From a checkpoint of a small mixture-of-experts model trained on Wikipedia.
Experts: 64 experts in each of 12 layers, 224 GELU neurons an expert, a softmax router.
Training: a variant of Muon for the experts, 569M tokens, 4343 steps.
Below are experts of layer 7 (counted from 0) of a mixture-of-experts language model. Rows are named up (a neuron's input weights, with its number) and show model dimensions 0-127. Each number is 128 + 24 x the weight over its row's rms, rounded and kept within 0 to 255. Numbers have three digits each.
Before each expert's rows: "mostly gets" lists some tokens that are sent to it at least half of the time; "gets" lists some tokens that make up at least twice as much of what it gets as of all text. This comes from a sample of Wikipedia text that the model never trained on. Tokens count by the router's weight.

# expert 25
mostly gets: " Roberts", " Williams", "kins", " Jones", " Johnson", " Smith"
gets: "s", " (", "es", " M", "ens", "-"
up0:150120085101169137138134176121152127141115123106115141137168164114075100103146150123108133199111104106110161105126124117143111126114158148118126108158108126112134153104112136159159175156074104085127139143147134108126178089141162148113117148126158129150142153083155124109109111157104173145114115121118081097156130171101104140135132105124105133157115161137104110120135114134113156107143
up1:139136124169140099131130126061135126089134164139080128164137150144110119142129152152101089137124136096152083076206129121116076134146151143126130128139158156149140139105128145106090124102147123134141117125147135098145167118108157149128141097138101149136140114154086127134132102099154104163138116156153125129137104099146104098100132130114130162153147152136085173095128127170085134128125
up2:120134149162124106135114118142141104118171146128150194131093106121134096144135114102187114142103104126124095118086140164146126107115114123168148157161127134130160124163140137123193153130147100154120110119140140145113115160119122122179120158076125131122094141109118078138137150117144158125111076145134106164121144124133131125106122108151140123091116151154168117123104088067136094123089
up3:157108115141126154131126106103125155163122098120131079149165124160147129140108113155133128117103112109104150134099104097164161143115172128129154082108143137173105097109170135142149132134142198150174123164114108130139112132133117145118082119080139101153130093107115137063113151128122131150152122100170124154168115127120139173132081127125116132131157100102154154097113109143134096129112
up4:171161131109112116122147123125167124173162145139171094151119098125142110114109095077154127128174157078140131124147115135196138136077123101116137129139090165098139129100147108107169101098141135128159142144110140150152096139154130086114124126105120125115129124179115125119124129099141107150123106159141111146117124114103122109154119114109137130105131142102140185093115104127084184132094

# expert 6
mostly gets: "inet", "ist", "iot", "oid", "fic", "osis"
gets: "et", "c", "at", "ot", "it", "ist"
up0:133108159140161115119122117110090105176095158149150153110111095107077139148174153151100165123136128133181138105134115107121087147118149158118136118152139110132122128169157143124135095142112116089141098127161109140117095136106101148103122106141136133099124124150122162123089137106109120099127065146094143109156123161103180133129119149148108103103153114085128148124140108159112156099068
up1:143116112117118104128112117147145111131077164118144122100154114150157124158108129167118175101120102117158128116115110158157135167140141113107145148098165083125135172170121165120095127080131112101189139129131153141127159093159115168089142112131131115119143175116118178153169129096150130155139125120149155097185104143146104136094114099116104152104123121123117121107145100114156134119098
up2:161157158149093146113134125147121116135140124095143061087147137107135107128078148120152150110129136169101119104131151115106110127125150147148104124123140147142100126092075184099125162162143103147124114131129114136096130124130130156153157091118152116150171124106117109093109129119160136127130164168065117164145167122090110105144104153127130091122162162163175138116121138154148141120128
up3:130151165119144148146095151117126098108117152149112102137158104178083150118103173164110098118128155137130153128139118107114112156099105181130142183120145141158101122153112131137130132110116143121107125180120092140152135084094142099087155170149149134129104085136115148107122112098133160137115150101132166157123153147128137097078124137113104151124159128172141140133082119117098166102151
up4:086119153117141124136176128138155135128156099134110129099157083100114126152146184115178122110129140116136147125178132115117139099171169145134128133127140109127114108114128147175131075107136163099135059154134139114108129146126128125159126119154108145102129136135148185107125094115108161110111128130095135126109148142122126104102047124160125137164123171097133127130120124163166159121119

# expert 15
mostly gets: " Candidate", " Turnout", " Votes", "umbent", " ±", " Swing"
gets: " |", " ", "|", "\n", "0", "2"
up0:133137126124174143141138071121158109141092118142140082117136107120127126135125080084135113116136153115128165126107151128135132127103128054173143138138077128131118088140160116144135105153140092145188125135145124150134179110141110094127084138121112163109136104144076147134126118147119137153151107132147122192152105122099134149132154137130120157149115153146130123144159128090141123066142
up1:130137146138139148060145126133132143111080169145140099143098149156180104151156137140116159108146127147156132085122116136132143167145122107171097151137126149143172125116149121137124140096127124167154100127111167105125123097140104117096143082133134129133086096150124120118148096149126128167119123152058110123125146111137123106141103147148128165107156158111124137099184123160148136077095
up2:127123172125148119124140128113131144065144104127129104106137094150133148138123114077148113153152159140125126084112178095096140088161111107136112174094139128118095112203143099071101170138149151124165152142185160159118141109108110133161102145133119130109123123136087128118127140122108115113135151126120117138116127125148142099116122196139131155120097144114136107140098123119136103141087
up3:127112110147156110138111122114157128171183175182147137121178161159134133113123110115113132113115158151102134129101111132178124172143106122150134092133145125151108135133140090087125112080165149126162153136127076136147172124140107135099103113097142118157158103117156096154165099139152102136117122143100162126112078112101128121118117109087109124136095167143134127145122141090102100134146
up4:188131105119125108110175164087146119150141133103153137088125136121136117154129167135103132097093111123098099108143120097132116111136127120104098142140099116109154123186131101137126133107109131127131134147135114094155146105150163109176144119142091118186129104088128181113131126109149136147071152121154104137130125113120115172113109110138112130155101120147162171158147103174155113080149

# expert 58
mostly gets: "ign", " sign", "form", "ceed", "ument", " add"
gets: "ut", "ign", "em", "ed", "ab", "ig"
up0:124091140133157163115125098133098142139146090149124118103132119157129148128084107092167097170105102117124184126118154108107140086135124138153129134130129150125139148120128185110116159094187148143142088175116153098117106133077089128145137092152118140142120125128131092131105132143148156144135137122130164094160149126108116104124109120131123115094198137118137161134127077137102122143082
up1:151154121119109143154105104118131148120142131146161127155113085108128164134162078105126138108130143125129132104141149114162108124094146127136114092094164169125107152152147142108160113142128132127101150148093134175110100127145072109136121181092129132097098135097147082149178145097120130128130102133106108138141177080150106154171110153101147124177137164136123142093150118093115101141117
up2:103113118128127139110118150145161123071150177134160107123097134118103185126121144126124158111158145151108151121186140156130126167095107122164089135130152110120120130138118123122123132116186150110128164082114143089109111104156128096134108080165134138079122141134125122122130077101095101131157146139133170171133121094140142137084165140149109146128157130121135116127125105165122144149080
up3:127163109158145142118138112109142093073135158100159110130115144128131129148177112111142086123142127137132097129148108115142106123128152163133124159128132160137127102164126105142177177098109125132093120124108121142164100104125079146118143194080142128143139124142157100155166112120146132124097155116100115137093087189099112155105107146169123107117133161125120097133117119187114133148139
up4:095078142140110134148131100112114095117148156186084144120141118150136124141115145120184166106114117149120127136150147106120166161180077113148169143116140100124117151155117126122140139123110152141151122128137101112143127167130115166106141131099120149124123157119176075117104110135133126135142094098128114132063132126120140074120176129138106097123128156166100121176079157126136131118117

# expert 56
mostly gets: "also", " using", " commonly", " sometimes", "\",", "),"
gets: ",", " and", "),", " or", " as", " –"
up0:107118163112134096108157100117145105083138116119119081140118074121146132126141136111136153152143118134128108078148149113134168139136096107141109090125110148147102085129130132159130126163158101152115184149130141111149162165197141109120201184089117127167144109125164113131134135096169117109141099133155119140131130114106111123113126123140126119147159112135117128112085128106114091120094
up1:138054126147176123136158070084135090139153153146157095155114155115105097056131157140108114131154132126109088125138132133155116127152153114152091137120142146129101106124132117159086148179133118162163140178118113116122110121110115107111144155138107117161086148148144128153129128132100140164123164114132126150127102140141130105101129133121138098166133138094123107138101156097173128135146
up2:175132183150120155100138169096116070160172119138106169152123099101114120073131121112124148143108133153096111109133112168165172141128158113169124165131149118087108153152113146108110144151133102152129134067128157123138142098121115128115108126071117143112117130133132159120126105139153103132166142163117151119140099156132166140131144130115098145148127075151104145143100145114120115105119
up3:091086128093142097170139086153120120110162135134132147164145122128170138100176140126096098131148168128098148121104139141120108104111130167118128160144094124128093196135152115103139104135148122102126108135106102149101131110113174160146145160092102145108107147156119119168129114107108096133146133170098108142133157103134162141129168143098123105168117113113099134111097113116094116079145
up4:159174130141127120116139118169122151146165127142113124147126135087121150141155106094142110103113146105106159125150099107137101118142137091118115116144096137124189130192131106104114123138159114137170127087168104135138169130110105153149127145090111136141062138115097097118094121141149177142080106133126123161117143131114143107123176118110131175111154109129117159080141125135131109087106

# expert 23
mostly gets: "FM", " newly", " BBC", "IN", " CD", " EP"
gets: "1", "4", "2", "3", "-", " was"
up0:159136125125074131131175100119110067114148185113115131085144123130103130120137118107139155144146113120166176114107134165161153115112093131081079124160147137138169116113108113168139102092159117122131140122136104144142096146160153149120077121119144117105114133117162149142151078090130137132122096107123176129132110147119100148138110117107124152146136163122101102108137109114136118071119
up1:157128125146167166130144093134182162102123129163115101101153086097106127138099139127109152119178132141103141078145131142130125153144111105133117182095107155121117136173120157140097124122176119127119145102103105118133107107153126095109153153117109130179135166130126158156106113120138094122099118154125145131146145120086154120125090113182106125140151090160097110148143111168163129119097
up2:121142162123130185126136178127126118139138146126134139169162170120134126138120154109148149145078140136144146100109075119147109104130147107097125145131130154135139103148156138143135119138120149101170140095114156151154096145118116116087113150069138112115094131129144114095152127146073149125120173080068147126146151147138098150123089092119157117127161143110166118106123108107138135092081
up3:153124145121140149129120137081127103153084121171117144149183109157134155143138091092145096144189118093106160145153142106122135144111116120156136113111093173121143116143165155111103159160167120125113145103125120142151160146131107096136135133083067120160111134115141138113132117122125117140143087129091110142101102129166148139132132138115119070115099141156104145105147131167078136105099
up4:144129131150129154089137145150140141103115185130113134124126138159086096081135128124167159153176132135121091102105097108154106147085120161137121147099138166120148122157131121101164090127115099183171138115173126133110122115125106139111118097088174094142185094122140120130123098106144116155149129138130141116099082124156118152105117143126095152142120129140126112113152085170097116136143

# expert 17
mostly gets: " ==", " ===", " reg", " Res", " class", " res"
gets: " ==", " s", " ===", " dec", " class", "ec"
up0:103156158135110079147108100125075149083094125127162103154094130134127117168132142149145132129099110097095128127132097151126097093117136109127101097103134158160128122135183149152177146147103137127114118143119064142148091173076180138105097134164128096138115142129139090124148110120110152130099135159134103112116120163149136126147149119093146149123137133128147139146106170162130130158149
up1:151115127205124126130150114123148155154096175134091124133149110122146173143095128086125135139132136135134128086123127091118110125117112099143109138132160165143105111145121100120121111148072186162121139107100103168108092103103083136128124156149117125105161148097089117161130108144085126125118126155144136157111157141143103139153127121176122146148109138160147101121133100161191146117123
up2:118043186101129135116149106132126136121118114128131107124093106109143168127162134173122143127128140092155135115111142092160115147180134132156102123095115122115141103132090154116132146117108112177136117110092114116118168171153121128128142127126130132170153115118113126114124134131117080122161129137161123131112072099106135097125149148119192125076124129106152153114110090129154174107137
up3:129098164097173128116124126113140131126138156122100141144120105124080145144150138102129097108108117138109073107116115077163157136144098141141144097192120138101094107154151148139138074117149143135160126148145107147162174188088152097130118161115136141129122120098170138110109113127113116110105166073140156125106075121136128125114128115163134112159091168124110145125128142153118145127130
up4:112148150081141088151125143146164142142120138116197135129094161141132166130127142133142117080102144084117095113140186092108167104134156084119176137149051143141176137106133140164150148117112132136137102106134106127086125170130114147139142120119127171143113144138089125157142109138129119170117116151081126122119116128112109132145117115140108129114149136140134087139135120144090100138153

# expert 9
mostly gets: " re", " con", " un", " sub", " ex", " dis"
gets: "2", "-", " re", " un", " con", " In"
up0:147106143119102098138130128096096160158093095165118131062148127090125171138132142104136108173097134151143097083171154124147112095121151118112095108137158095123127076114114162151108136128133142093135120117141124128118135127105125135123159121150148140173138165117124151127184122112138118168083151123128122107112118126117165153121148114103149161069152144096120160168097105141151120149135
up1:128067158130150138103142130113146101120102130069120106089137157148142117185146117146107115151137098126151143101144125064152113149120071141106144152134113139139096142123149119116118170133144128134167131133133149113066098148133121155157137120124131111139081144150168142102145120106185152110121111134123131135157142161133146157101165100190141127138117113140159127123121089100144157132105
up2:134151127137119131153141120122151120131112141136142115144102125124117136153119093160162093140107142080118113116090190131110190114130105115141140091110100119090118127099168093117162116152158144124135117132108133139168168113174157137155112176126144137162149152140153129156156103167159107127119116158110148145127152116150139127124138137124137150142078105110164091075105167132114081104083
up3:116140149116132122145127136132148123111139149113167140137125097113131137111159147124125112134154134136100091096164114170102062128097144143136130148102067167138142169133135089148144138110109113142142111151108155116084159158133087166141124153140105097123113125133155134177103100116093092116136132158104177106109122147119128101171127131153119159168097140103173168118112104180130127140158
up4:151118125141111149100169129088153135111123111158130125118142098102101154115139097166119133084128081143105141112127087133105122139126137143104131134187123104148141173158154137149124106184162117129130118153124095118130114089128167143130137116190129121107104105161167153102100101102166141110096105136120156128120093152149094094069169122124166158138119132143151156123107114153127142119153

# expert 24
mostly gets: " pal", " lim", "aur", " hom", " Var", "ingu"
gets: "in", "an", "al", "or", "am", "il"
up0:142167145153141147126138190133137118145174139144117140125148132113126160113193166095154152109133128105115125105137101154136130124128128109140117131155112162106126115157124115127098178131120098139130153158106159122143128147117127103116111142144138103108141100161140089079136100170131120124124163063123111120164089090063118113145091120146171128122115105155155142154090106129138128174109
up1:081136182123107123148141156144105133121119151126124139113151060099159139158121116120134129140116137141113091100124175141126128147118103104097147107141135128122098177140102095124155169137162139135122127169116141140119171150142162125146090142109159148103163122176132136105111121077128169086162158133130092152103119114132116155137100103103100149155165100079122130146107137111112107108095
up2:141108139138106099152125145127124104161195147128114120156116147114128112114119161103129106123154138118156126144189140122119068084166173102116144155125107122118162172133144127132091131081102115143092082144149138130156122173160144184116076131122116158145149118163139127154103110147113099124141131138134128130084124137146136110152136099147155110118121134124098135151168132138113086137082
up3:109109107143174175090147126114122211110142142125130113110128155140089127157135181145118108146138112148114159097158130141125111091122138080104133111153124115142165122119142132177107115168170120133103095130118133112093159133130122119114100127178134128137148178156105133147113120126074117133139171111101151088127132140102115097130166149135133146110099153153097101113097144155132148104120
up4:132097133137139149093117139155114134127124134151094141122072119150134150134116147107110144123126136124125123121105155052123087123131166122126127103161146113100113164138147164128129148150161138090144102119118120145168125133146114146153055081175154153153123157101140145114106108103109114116113129180124131121142109109096126145114129080138105164133125114093120144126175086179176144104126

# expert 18
mostly gets: " had", " has", " who", " He", " would", " he"
gets: " he", " He", " had", " to", " has", " who"
up0:084106130142153160100077131131115095132133129122149136133155152131102105192132134149125118107140105128112133098145150095113109170168094088150138126126121145157120101165101118142121127133111113111115088125147104134136169160118109191101139136112179130120115131089116170181137158138141104139186127112128130118106136120140135149110106134146106135141061104117139093113139169122150091144151
up1:097148139140145164151142111125134119111132157159127150141136146151092137123116109116126119082144141133108112143093097129139108100174114133126133107132073122133142191167107145117117130123169154120076127167104105142166120152121121110124175110121134125140103114101146150130173086096066168093114119113097133144144157145124114144120130101204162146137107142111159131164116125113138110099146
up2:121087117143081130094138106100131110156115135154097173111116115156089138091100127145158139122115150124108118140153091142085123102088148132118190104148115126123133116111097162123097137146128167143086080127120102108131138158137148149168103110128115096132140091167149145111137164142151145128094116111131149110156138127095129163172141155147179106173110101118132125137151125143117164170132
up3:165113140108107123066120107116143153106131144099114132139107144096129144136130131124149118131138110161159106136112110150114141144163134136121117141112113138097187116119088155169147115128117106103118123132134144112116154142114114099106127134134104110089197183144099086108111118158162102178120081111146153149170160181141138144137144076155080132108117137120147124137148104105102165148125
up4:129146108154121087075136157088125123149156106150134126188128125130151162114082114118084140112110120095112122114117132151101084118150110110128160113125073149169118156212155126128149105137112107152110089142137138119155162105108135132157099132148169115131122142161105150134116148124112102141118134137167122105132114128086136091123112119156167122133139121091131123163106137127108184124108

# expert 10
mostly gets: "   ", "    ", " Bronze", " MF", " medalist", " Loss"
gets: " ", "1", "2", "3", "0", "4"
up0:150160126124132106129119142118128179122116164154089122142119122127094127093075142138141099195107121134121100144080147107114145102148166143121083098113129140148141149118128146132135070113083105139146133165119166155102161146139144126156181122138134140127168137140111085145118106174126158134120130094105168128149133123096100093124114101129123125099084148146133158130153127089147093126142
up1:114110152108101107134116168127168112149112203131112142136136082129097110130085109126158159105167158134114111099106163113130141120110114116126161117099150139142175143141111092119146079109124131147135123120139120088176162110170131176097137087106112117132089129088149131155142160125155135117128104146104109105127144145130141154129130083154105119184092125105118097136148129104132127159144
up2:139075167134157134126071120140153086112168143133119127122104131141098175071111116147102143170112115124130137116104134142122132184150137133099142150088127095109117121150167171184160140094147096112139155081115111124140148159103141111116121134122174140171115114127163126143110134110133119142133167148145103122086097149110151142138095129145125116107104164114156142122117115138148156153100
up3:153113122127122095109140159154094120106145128127123144061123140132113141127135102172158075154121088149118116129121134116129150127102134120131086127125163140144126134161111146075099124102099136122155111135150146166133177089132145111076090157150123134086135125091117152158053101093129160139118093169128099122169141140091120129123143105137120151126127126127157165139146158121117142146162
up4:114143149140153121137164146105089092116140115089147136129110115124131167149170102118132147117105150125110117131121113153117144088085141149174128152109117129135099096161187099120095120107172159130129124123132105077115106123139113117112152097120132134110136121127127111110100134104112156118120173126149147118175091097156158141169091157115147136165070132106164113148107163111170144176118

# expert 49
mostly gets: " Shin", " Tak", " Son", " Kim", " Han", " Kan"
gets: "ar", "in", "un", "el", "at", "im"
up0:179118197151129154134090084163104100127111117112149106145130162085114148153130130140161097154144111147096162071159070196156108137123130147081118136139115151152117160143124149111136107134132111176128140128164121098099098108109117112129121122125121135149132136080111135112124110140117104125163114115103132117105142151136130136143167152127115168136152110143119128105157138134161136089154
up1:171094168121081110145094112143103119106160171138114126157140106100130102152074114188163106146097094142119143122142127101123141140116128136124108133133142110119135100153150134149124128127105119152100129122153125137132169143117107133114129186142118159160121124151098123151134148134120132111148112116141149116095089101129136117109083097125165083054155109138189131128151151151169103112115
up2:129122151129155127173133179120119098081120145136099171093127111117117108122145157160111140116135136185100083113085163116151129102113136134116088102123140123124152142130111118105105137161127144174131132145134091132140116135130106165087094124097159139135166159084157095138152141197136146127129127127070119110122097113145149126152112125099170113141120145159110125123159077138109143124139
up3:084161152133138128124149098085154152185132110165110153116132107162128128112086121134144095136152088130136141091120104125157104135086120131173086122105126098178149112134132125162139144135122059117091156130178149129155130124138116136129128152143141132112152103163111094107114145160128132120128118103124158101132103134137071091112137113162126137143097082129130102127126113163138142149177
up4:172131127116162162120111121120064091142123137095127170158161067147129122129156160141125153174086138140131084099115122111133108146146083114113160119185103136123143126129123098104111086120140147123105117138099154158131115157141115083121148126102133153109141123106102119135092129107151131136106147164086136145166142134101148094146120105100081112148138166126126114156114130132109130125077

# expert 16
mostly gets: "a", "i", "ama", "ara", "ini", " Ma"
gets: "a", "i", "o", "u", "ia", "ra"
up0:131130127135119125130080135118118090120118110150146080156155191118113160113133138185153147156115110134083094117166098145116092134158065143123144135084131130127148150142143072143144095110122115130109129176117114159124130113138130122124136137149103145132140102158137174158109121118119113166144118137162114063124086095113138146091140146138129155095145100104136155113167097136140145120143
up1:129164136149128141104143118063120166133163138118108119075168168126128124148134151140141155104110121141134145100134130109128133142108136111107092077155122112093188134133209128130144163177132141144125106168124114121157132150151161074117114097120128123085146102096128178169148112120111121106129130102142151118116143113137115104116114155110108123131140139148139132111112111116107108189139
up2:144161134153144099106127133165104121115121123155148142132173180147148111109095117085156099093131095119114143141119129116172147121123100102097095198126097115169120145104121081144093199099114112136152098130113137140128152145150149154136121128149117130117085143098169108091160159134124122125123072141106079122129145153115089149141125155106149113124122141124119105140134138103110137129102
up3:076135119108087105136119150114103131120104149108137075090134130087133126109153147132140155116178104115155112181126104138096142100147171104149107153115102128138122085130084109122109166148145092132152108163146133119116128143109158133123140093094083095106142180151146133148156118131129118110098105120117113136165164119106109115139132122147116129146176134134192101142136147121108131094085
up4:128136091150105130144119121145106162119108163147137130107120077164100132108113081112111097112092146108099150103128131125161123110139111100111115132152128117158120126158189114133125112115154154144208134146134117136129132105138132079163069099151136147183095106138127117092085152113109110119146143125134163150134127138172143129147159138118137143115143111114155146124146182139088103160119

# expert 2
mostly gets: " said", " music", " saying", " wanted", " something", " came"
gets: "\n", " the", "0", "5", " The", "7"
up0:133098084142108084132170113101138133125135102124133108109105130139098111166147142130121164107125150104116151095091112126142085158122123127096124111135119124156130070133105134147136173130160115119150111152123140126162122159096143148116107116158093121149130150117146157113109143131149131154148193163166102104133125118143123132176112131094150127094115092142124124070170086136146177176151
up1:156111101126096150096105134127108128128137100122137127132130153140102173130119150144125108155118141140163121059135128101149118124119123138143138141178093147111126105115135164121126103196162118123125157137126111151147126137099112149132134176158079095162109121151142111174144148139155131135131109086145143154186120108110122104131158101092130159117136104137121152117132145155085146087058
up2:116112139097105095091116150154122074133145111149116138093143152098091085153168141121138145098134129090148097113146127118145105151131132073125145124145087150149162135135117135181110134163102133135167105132152146119131109128130108124159114133107100134124111122137150129119128129156158133100128100126111158113120154178180158126114148143169105126077125157088106132201102097114142162116108
up3:097088145093105088119130120099157129106111115132146171112172098158118116127151153116112093123155095124089136135068121153128128134134120095130149169114094136121123161132160107109155142139125154148113110122148142119117120134169133134166080139124153155178121151099141091141129159131139135131120146155219112146151077151118109094092142118124139125112144112145088125117097142132159110121145
up4:132111143114162134105134143105134076163089123115127135130145133120084139145166145127139122111137147107154100110127145154146118123106157101130130104102149149094157066154135153111183156134169112143116137143159139133102134123175120066139129116115127122136167139127119177108088098154096162119108181166152104113147153123174144125084116140119100125149112085100158153149131130099141129121149

# expert 40
mostly gets: " news", " children", " Spouse", " husband", " help", " founder"
gets: "8", " by", " was", " children", " J", " life"
up0:151153091132147149110113155090112127156090153148102137085119122127176142141177145082136146168148134170129123073124142137157137140109104121102136146109091123132143098151165170120092125158152158167114144145122083131140116110079101136071090099133114148143133139175165097146129116111103115133163095160140110151124117120126132153091107104131136147115117134122137146127126115091125155091132
up1:131187131108159161137107089111120140144127109137115108142133136129158146153165127108113127151106121147111152096115109107132155143102111094125144169087163152134135139117132124095145175116187131071092103108137134150149124163116117159130151143086115097093128119097116128122173121097181118124120142099134110116109105128149137097135121143132113147108153174115144114144070165125167180139108
up2:138096106141124107113102174117111120113146135159126108136119156170144118139086146144095131142140145110104163086133126137105129141136178152103165131107094148143128114139134151149119142126127125142187085121157121161144123125147107120120152141152140140113089102130113134130098129094106146127076127108080153147147144135202178126182146130120099137117110105145087180138109087117095142152118
up3:149127172135114138143112134124149060118164176135147094134133128148085100125182165111124102133136105116129131060122083125146139136116148132173153142120083159122107127169125149126153131104163124159097124086146128111135130146182130160157157088126129123115147139130110132116154155069132118119119114119161172098121100137150167087105147139109135111152122162106118123114148104129134120130118
up4:131107132161136140075137121117084145144119150147118102119132148106151087167092160147120151097133132116151097079100156061114150151173118104132105167076127105146124101131138128151138122115093170108131115173152158130131155158097178137130116096134139145119108114149123106152127164136129147140154104107136125168148130114111148144153109060106146129169117139122146155142129149114128105151128

# expert 50
mostly gets: " Al", " al", " made", " became", "Ar", "so"
gets: " Al", " al", " became", "te", " made", "ri"
up0:138080149108110142132133073176125123119132179159126151124133116126112128111128112184134141137139138115114099104084089147129148143171132110141142164102141096104168121122146073108157135122129114139120131127155117136134098106088118076124126211087124123174125126125116106153099123124110110116151126135122096128119082123122152161105116184125136115171156097139143153114135150154124123110139
up1:142123110137133085128129147094131121085120164111125157129142119152124115140124121102177109139171115096114150119156153148146171155118155098126125166118109102145117139127161113158161128128117163121136114119122146147135214135114118125122126156193137127139109109116089160136113097121154143136109092135139170113112148156103074128079082133112099100165116117145115109129106090117147112100168
up2:105120158167138117077146156120110126179097108131164134100142136097122112124124160093116136145121133146138148108147119138143102106140179088119156070090125128149126139098159151165137106095139118128156106182145124149157107120121085143116116097125128094108105168128124147162104135119142143187101092132192144113095116116088109107169157128135090118114126126118128115155153124122102134138123
up3:173106139134122166117098080124168089182142126106139102135158137141122102114090125156083163144120128113073127140112118103152115122131136139106129118110141137108151129151106133142115137118153154109135094128171131129127131122155168147118096164199120113168167111075128135105094128121125154125142140154144128120153145136132123147135120087152163098128084114093109122145084093124119176135159
up4:159142153094162124099124154100153125136153166103059140115132090131142123127177193118146139116128122104123120100090105137114104126136104130139106173109123104131112164089105152100124137146123132159151131139106105136133110088191123141156130116142206107119169140119160126149132109117163139120124093121185089162117119144156125122144089148099116127109117144107118133133114126126124144142112